{
  "num_hidden_layers": 8,
  "hidden_size": 192,
  "n_experts": 16,
  "experts_per_token": 2,
  "d_expert": 160,
  "d_shared_expert": 128,
  "hidden_act": "swiglu",
  "moe_layers": [0, 1, 2, 3, 4, 5, 6, 7],
  "router_score": "sigmoid",
  "normalize_top_k": true,
  "routed_scale": 1.41,
  "balance_loss": 0.000171,
  "balance_bias": true,
  "router_cosine_scale": 20.0,
  "router_bias": true,
  "init_std_router": 0.0215,
  "lr_router": 0.00186,
  "vocab_size": 16384,
  "norm": "layernorm",
  "norm_eps": 1e-06,
  "tie_word_embeddings": false,
  "optimizer": "muon_variant",
  "learning_rate": 0.00532,
  "batch_tokens": 131072,
  "max_seq_len": 1024,
  "train_tokens": 757700000,
  "max_steps": 5781,
  "dataset": "wikipedia_en"
}
Below are experts of layer 3 (counted from 0) of a mixture-of-experts language model. Rows are named router (the router's row for the expert), gate (a neuron's input weights, with its number), up (a neuron's input weights, with its number) and show model dimensions 0-191. Each number is 200 + 20 x the weight over its row's rms, rounded and kept within 0 to 999.
Before each expert's rows: "mostly gets" lists some tokens that are sent to it at least half of the time. This comes from a sample of Wikipedia text that the model never trained on.

# expert 15
mostly gets: " his", " their", " her", " its", " such", " known"
router,193,180,189,205,226,207,202,160,214,198,177,217,259,215,186,204,197,183,218,215,213,188,172,223,197,233,191,189,184,196,235,158,198,212,212,196,176,200,206,228,197,211,214,199,217,233,169,156,197,200,196,191,184,191,241,194,165,204,184,173,193,180,192,210,185,176,193,202,181,214,214,186,211,212,182,223,187,202,197,224,188,186,190,257,233,233,215,204,179,222,187,230,166,220,208,178,205,185,167,247,174,218,199,236,203,164,172,200,205,190,224,193,223,201,217,174,188,220,190,185,201,177,211,211,195,220,183,191,187,190,229,216,246,208,197,207,226,236,187,194,191,168,191,225,179,228,188,213,164,194,214,184,185,206,170,218,216,203,225,193,226,198,177,189,165,206,185,198,189,172,219,195,215,228,196,219,216,199,203,169,181,200,197,171,170,219,183,192,194,222,206,229
gate3,227,160,176,208,227,224,209,175,199,197,199,182,207,184,205,173,220,198,200,155,180,226,232,191,185,186,176,223,182,205,224,206,191,209,220,222,192,213,203,176,185,187,197,161,238,224,185,191,211,189,247,186,210,163,176,218,148,178,208,189,199,236,190,209,197,216,193,203,186,200,193,150,188,194,228,231,208,219,189,193,225,182,204,249,220,253,189,210,209,177,161,200,178,186,191,200,185,199,188,211,178,178,196,201,201,153,183,214,206,221,183,208,214,203,244,201,221,192,205,182,205,174,182,188,198,208,209,199,233,211,194,195,222,186,199,185,233,199,217,204,215,168,232,201,189,234,197,188,192,189,195,199,244,223,215,195,213,150,194,196,174,206,228,205,188,174,227,216,205,185,223,183,213,224,183,195,198,191,224,196,202,225,183,194,219,164,205,193,198,199,209,230
up3,156,180,177,161,229,175,177,192,175,202,234,224,176,192,181,178,195,179,193,206,196,219,165,209,190,184,163,180,197,197,180,230,197,188,216,209,209,248,218,234,194,199,217,186,161,187,202,225,226,205,203,207,210,207,224,178,175,197,181,180,190,215,174,224,198,181,194,206,198,181,186,211,177,194,177,200,183,193,203,240,194,204,202,192,194,203,199,211,203,199,212,216,180,199,172,156,197,191,204,209,193,197,203,200,211,203,187,199,199,246,230,176,221,188,186,172,182,204,213,195,199,185,194,196,225,221,238,211,239,160,225,176,182,243,206,175,215,225,184,196,199,174,201,195,220,217,234,199,180,210,151,213,194,220,212,202,179,206,225,180,177,199,174,255,226,171,205,184,185,191,214,214,207,233,213,248,198,199,195,199,220,227,191,201,169,204,215,222,231,209,219,228
gate4,196,195,198,214,163,205,231,185,195,221,211,172,181,172,207,179,180,208,197,193,158,196,186,212,219,206,201,190,189,199,188,202,210,217,198,228,187,203,233,209,212,224,199,200,231,251,223,167,175,201,204,187,199,193,245,189,190,205,203,166,181,195,189,191,167,217,186,248,176,196,175,180,202,188,206,199,204,145,192,200,189,163,184,242,199,236,182,187,209,210,204,267,193,198,215,167,196,202,198,196,177,230,182,217,209,186,221,219,206,232,221,229,196,209,203,185,207,185,225,213,212,210,223,210,199,159,179,161,198,207,193,236,185,204,164,205,198,200,183,178,212,190,201,229,209,210,192,208,228,212,180,207,208,211,161,219,219,183,198,197,208,177,211,173,224,215,187,187,196,174,210,192,217,229,178,215,198,243,238,194,222,177,166,209,182,208,204,183,221,184,221,177
up4,202,207,174,172,211,207,160,190,202,206,225,219,167,188,179,191,189,201,233,253,186,235,182,181,196,188,213,189,185,197,216,237,202,217,229,191,205,207,187,195,207,170,172,188,199,228,201,193,226,228,179,214,180,213,191,226,242,182,230,254,168,196,211,176,214,191,160,207,180,204,196,198,209,202,210,236,173,182,173,197,187,172,176,173,213,209,228,171,195,228,215,217,215,200,213,171,189,189,217,195,186,197,173,175,223,196,178,198,184,178,169,189,178,189,214,225,235,211,236,190,176,198,195,203,209,215,220,211,204,203,185,215,202,204,163,242,202,181,204,200,199,182,216,170,171,181,208,201,184,197,192,231,193,160,200,203,220,171,206,203,200,259,188,219,199,181,188,239,223,230,190,171,196,187,198,190,223,198,213,223,173,207,192,176,185,174,221,195,184,204,188,210

# expert 11
mostly gets: " October", " May", " August", " June", " September", " John"
router,215,222,196,192,184,175,198,178,223,235,210,181,232,219,261,206,223,186,205,216,206,188,186,205,192,214,185,197,223,213,222,201,193,183,234,220,195,192,208,209,207,213,227,167,204,208,193,185,207,181,185,190,210,228,195,196,200,166,226,237,177,186,209,199,211,190,181,163,183,233,203,202,225,190,190,217,185,201,204,206,190,175,231,212,234,217,193,179,174,192,186,214,184,226,144,216,185,209,168,193,192,195,223,234,175,200,193,171,192,217,204,199,216,178,183,171,204,222,207,191,203,213,180,228,213,201,206,184,218,190,233,186,201,172,211,182,204,241,228,179,204,197,177,198,134,187,189,217,211,224,161,215,153,203,183,203,194,240,191,178,202,231,209,195,199,201,147,195,188,181,200,186,187,218,207,212,232,233,202,189,188,183,190,193,200,213,192,162,236,177,190,222
gate1,180,180,227,211,205,205,218,198,176,151,221,178,216,207,182,205,214,182,185,189,189,199,187,183,221,204,189,200,222,193,176,209,183,172,211,206,220,210,208,207,214,212,192,205,225,181,177,231,181,218,177,199,182,197,196,198,187,175,242,206,182,219,218,201,180,209,164,192,164,197,220,207,230,211,199,214,197,195,198,185,198,190,184,183,210,201,172,167,166,213,179,221,158,182,176,167,213,216,200,187,177,209,219,185,195,199,229,174,180,233,173,236,188,216,194,224,196,228,190,202,215,180,219,199,164,216,194,180,221,216,200,219,194,225,204,205,226,188,198,214,194,206,266,187,207,196,189,148,185,149,208,191,200,174,205,231,191,221,182,208,225,239,196,224,181,209,186,209,207,210,191,247,224,213,199,187,192,242,203,201,207,159,170,201,230,204,206,189,249,231,214,210
up1,179,231,196,214,213,210,188,186,223,212,212,191,169,180,175,197,240,209,160,208,184,254,189,213,195,182,215,188,179,208,211,224,189,215,208,170,182,205,168,186,185,150,220,185,172,230,204,207,157,218,226,194,206,191,207,253,195,235,232,174,196,185,198,193,175,237,202,221,226,193,166,178,181,212,174,208,198,208,187,165,189,187,202,216,198,187,215,212,218,209,194,201,216,195,179,202,194,211,238,227,198,201,167,200,184,188,186,174,200,198,239,200,211,186,210,172,205,195,189,203,197,191,200,218,201,206,204,193,207,205,194,188,216,269,203,191,205,245,232,179,204,186,232,183,199,206,195,178,205,189,206,172,229,215,206,176,166,182,180,219,192,202,157,163,199,186,191,203,226,197,201,210,204,213,226,214,175,173,205,213,195,235,169,199,178,212,204,226,178,211,195,231
gate2,189,161,214,196,220,223,232,210,194,175,245,170,239,208,184,200,194,185,187,175,183,179,185,180,254,161,215,201,212,221,209,226,211,219,187,218,204,179,202,193,190,187,210,173,223,216,171,202,214,194,200,210,162,216,228,186,224,212,198,187,229,210,200,218,146,174,173,196,190,187,198,236,217,195,185,174,200,204,178,179,221,194,193,179,198,218,212,205,247,209,182,228,180,189,173,186,228,213,203,193,185,204,201,191,210,207,192,152,209,208,218,194,223,173,182,217,191,184,207,203,182,190,179,226,179,210,210,216,230,231,210,177,194,247,178,199,203,204,202,208,201,205,191,175,212,163,211,222,199,204,185,242,192,205,176,205,234,215,241,218,173,210,187,183,173,222,210,161,205,212,195,171,193,188,209,222,180,241,186,197,204,197,231,206,177,181,199,184,200,194,241,195
up2,182,194,217,191,234,221,217,192,189,186,187,152,200,194,200,199,195,198,192,210,196,215,193,234,159,179,185,180,167,185,238,231,187,202,179,152,232,218,195,233,199,211,175,232,165,195,172,197,185,200,163,179,166,217,215,187,190,182,190,164,196,203,206,230,199,191,208,231,187,183,207,221,209,237,189,203,211,223,218,195,172,204,236,193,158,199,179,239,214,213,212,222,218,209,176,189,181,204,221,237,219,213,202,188,203,197,220,203,226,204,193,188,197,251,194,200,214,206,220,222,200,222,206,205,209,175,189,174,202,197,184,210,194,184,161,228,195,207,152,149,201,202,182,235,229,204,236,202,209,214,218,178,208,200,218,243,188,199,186,193,178,227,179,189,198,170,175,184,163,211,202,209,176,209,202,159,212,177,212,204,200,212,212,210,189,208,211,208,213,213,188,199

# expert 7
mostly gets: " P", " G", " W", " D", " F", " M"
router,181,182,167,189,192,210,227,172,198,227,185,186,242,221,228,215,200,177,230,175,202,216,203,193,162,214,194,189,204,181,207,187,224,225,187,216,215,209,168,207,203,173,208,210,200,217,184,200,199,235,175,168,200,210,228,217,182,213,209,203,197,184,210,237,197,158,207,214,194,193,187,240,234,229,227,217,194,192,209,231,168,200,228,237,196,202,191,191,210,206,177,220,187,230,193,240,189,195,196,236,199,191,203,225,183,190,174,192,221,189,239,217,180,179,193,192,169,168,205,210,175,192,235,226,183,205,187,239,190,204,174,193,189,204,226,181,201,214,219,192,198,154,173,207,208,236,217,194,190,207,231,188,157,197,206,230,193,181,175,177,206,201,206,189,189,186,216,207,171,163,199,185,204,206,178,220,195,178,181,187,213,198,194,160,232,216,154,201,205,230,174,193
gate1,171,224,215,204,193,206,230,203,192,201,218,215,198,200,198,202,185,199,195,242,234,182,207,198,235,205,159,182,196,156,176,224,164,230,158,216,187,221,185,172,190,213,210,187,207,252,171,200,195,235,215,180,205,175,205,217,199,173,225,182,208,202,165,213,194,173,207,213,183,193,192,210,169,198,231,189,174,180,205,222,215,183,177,185,204,200,212,181,183,221,191,202,166,211,192,206,169,209,190,193,193,209,256,193,162,165,213,179,174,222,251,218,180,195,238,228,191,188,209,212,207,169,223,209,182,196,198,218,215,203,198,208,170,205,227,215,223,188,215,186,202,229,186,174,186,224,226,188,210,192,218,223,178,183,194,238,192,212,159,177,180,211,214,187,207,184,249,187,211,177,228,190,204,214,213,214,186,200,196,217,194,196,190,219,223,209,204,199,196,181,187,175
up1,209,190,180,193,165,226,189,190,182,208,193,230,186,213,176,205,201,214,149,192,197,185,201,188,188,221,220,187,199,196,213,222,222,193,211,174,228,211,241,192,224,228,198,232,198,190,174,189,240,199,178,220,225,199,215,240,241,180,189,185,209,193,206,217,247,177,205,194,210,178,201,227,213,187,237,198,157,222,161,214,202,207,201,210,165,178,206,208,227,157,226,190,203,175,169,220,179,153,200,195,209,203,213,189,189,222,209,218,210,177,171,202,205,202,206,196,188,205,162,188,186,218,183,204,218,221,192,164,200,207,186,176,224,169,188,174,204,196,168,189,171,222,239,215,197,205,190,223,194,222,194,182,209,196,199,191,213,234,210,223,182,156,182,198,199,215,178,190,146,222,174,192,243,198,209,220,224,196,218,181,198,210,207,182,205,179,198,215,190,205,201,228
gate2,183,193,187,222,180,222,220,222,196,199,190,221,172,169,184,215,206,205,177,204,182,211,229,230,175,205,195,203,176,205,193,204,199,221,209,207,201,228,165,193,200,203,207,206,204,241,179,200,216,209,213,206,213,216,211,190,241,221,202,171,193,186,189,226,219,226,199,220,212,197,195,197,202,209,200,222,187,180,213,191,187,226,205,210,217,212,147,165,213,256,176,192,153,194,237,171,204,211,214,180,181,196,189,201,190,218,203,171,206,226,196,236,199,169,178,199,185,248,227,152,193,219,207,215,162,182,182,191,190,196,156,211,192,202,189,178,184,199,157,214,202,192,198,174,196,172,220,197,235,192,211,201,201,218,155,217,182,200,178,211,193,212,214,229,192,199,197,217,156,205,193,214,190,209,235,176,227,190,235,194,210,203,172,171,188,213,232,201,196,236,226,176
up2,211,204,242,193,219,167,204,209,221,163,198,174,195,208,188,216,204,217,227,213,218,186,193,215,184,189,204,201,187,202,217,220,250,219,185,210,190,193,187,225,184,185,220,201,179,174,248,201,208,209,179,218,176,194,232,239,219,211,203,221,233,187,190,175,193,220,219,194,181,211,205,189,168,206,178,215,220,218,231,183,200,201,213,176,171,185,197,198,212,196,223,190,238,203,187,197,202,191,218,217,169,161,180,202,216,187,190,196,191,196,180,222,196,185,198,170,178,188,177,209,184,199,243,163,223,210,236,213,176,196,196,171,208,228,208,170,202,213,219,182,168,164,207,234,184,179,199,205,213,173,219,183,179,223,217,178,158,221,178,219,208,193,188,169,214,191,195,177,243,178,204,226,206,208,174,178,211,232,199,225,185,200,225,173,176,207,174,210,228,172,180,237